config = dict(
    experts_per_token=4,
    d_shared_expert=0,
    router_score='sigmoid',
    lr_router=0.00038,
    num_attention_heads=7,
    init_std_up=0.0316,
    init_std_down=0.0,
    learning_rate=0.00291,
    beta1=0.95,
    max_grad_norm=2.0,
)
Below are experts of layer 2 (counted from 0) of a mixture-of-experts language model. Rows are named up (a neuron's input weights, with its number) and show model dimensions 0-111. Each number is 128 + 32 x the weight over its row's rms, rounded and kept within 0 to 255.
Before each expert's rows: a language model's description of what the expert responds to. This comes from a sample of Wikipedia text that the model never trained on.

# expert 22
What it handles: Articles and possessive determiners, mostly the, a, his, their, its, often after prepositions and inside titles like Jane the Virgin.
up0 [111 110  99 137 145 127 115 195 144 174 104 104  88 111  93 146 129 125 104 147 119 161 110 129 119 154 106  96 146 136  79 137 147 169 153  84 182 111 127 161 205 149 161  92 141 126 152 144 162 139 155 153  28 114 100  87 202 141 130 147 159 137 132 131 179 105 202 166 135 140 125 153 112 135 123 137 194 158 198  99 129 142 119 118 175 128 109  75 117 130 162 156 211 113  72 120  78  99  82 108 170  80 139 142 124  91 164 143  80 197 143 172]

# expert 38
What it handles: Wiki heading markers ==, ===, = around section titles, equals signs in stat abbreviation legends, and some line breaks in tables.
up0 [160 115 151 115 118 158 155 101 171 166  96 122 102 168 124 134  91  70 104 155 136 133  82 165  44 164 145 114 119 197 120  71 141 127 171 109 162 155 190 118 201 169 178 123 149 144 161 125  37  91 129 112 115 116 146 169 142 170 129 151 140  85 140  93 159 182 125 197 126 135  97 133 137  99  94 103 134 117 103 156  91 109  94 184 110  90 111 116 122 169 134 132 143  95 118 134  99 135  95 147 104 115 133  76 119 163  77 140 163 113 114 190]

# expert 20
What it handles: Country and nationality names such as Italy, France, American, British, United States, often in table cells of sports results.
up0 [133 104 161 125  91 201 122 111 209 114 120 129 156 145 155 167 158 117 142  96 176 168 122 172 165 120 205 172 152 119 169 121 126 117 124  97 144 114 107 144 151 192  79  75 136 100 136 124 116 117 145  89  53 153 163 131 143 138 106  99 132 148 107  98 183  83 115 155 112  36 141 105 149 100  90 108 144 145 133 165 158 130 147 120 131 147 209 150 101  85 133  87 186 165 151 133 147 176 134  87 122 175 155 126 128  85 169 117  94 157  67  98]

# expert 39
What it handles: Forms of be and have, articles a and an, possessive s and his after a subject, as in Divorce was, It is.
up0 [102 155  88  87 178 159 125 142  96 113 134 112 175 155 152 150 148 175 108 130 157 153 124  91 152 180  95 141  72 119 149 139 108 147 185  92  89 119 111 177 163  95  62 134  86 143  73 166 143 193 116 157 118 112  68  32 127 166 110 107 111 205 101 141 111 183 151 155 138 106 124 121 122 128 106  99 146  93 145 125 156 184 138 194  77 136 126 101 127 162 172 121 152  89 122 121 127  97 183  77 134 123  98  85 120 163 156 154  97 116  69  75]

# expert 40
What it handles: The word "of" after nouns like ghetto, development, World Series, plus quantifiers such as two, all, other, many.
up0 [138 108 119 133 162 161 171 119 149 129 162 150 108 150  62 134 110  72 138 156 144 159 191 145 132 210 145 143 151 102 122  71 145 192 163  85  72 195  86  88 112 143 151 144 162  78 167 129 151 100 149  79 160 140 136  35 143 139 119 143 134  25 121  99  82 125 149  86 130 152 129  99 140 121  92  72 143 125 148 144 174 107 117 130 154 166 148 112 106 105 148 175  96 139 127 150 103  88 124 130 176 180 141 141  59 129 104 147 126 120 117 125]

# expert 6
What it handles: Singular or plural nouns after an article or possessive, such as film, season, team, career, curriculum, schools, album.
up0 [142 120 118 209 161 165 149 128 120 198 151  50 105  91 125 117 131  74 172 152 162  82  36 113 106  71  86 116  94 154 156 128 121 117 112 186 170  82 184 149 177 149 162 141  94 161 161 149 165 130 150 142 132  78 137 132 146 149 128  67 140 128  84 181  77 159 130 166 141 180  87 171 119 186 128 131  98 120 202 168 142  94 102 149 105 118 105 206 102 117 138 100 139 114 107 116 161  77  82 107 132 134 134 113 123  83  95 141 110 144 148 139]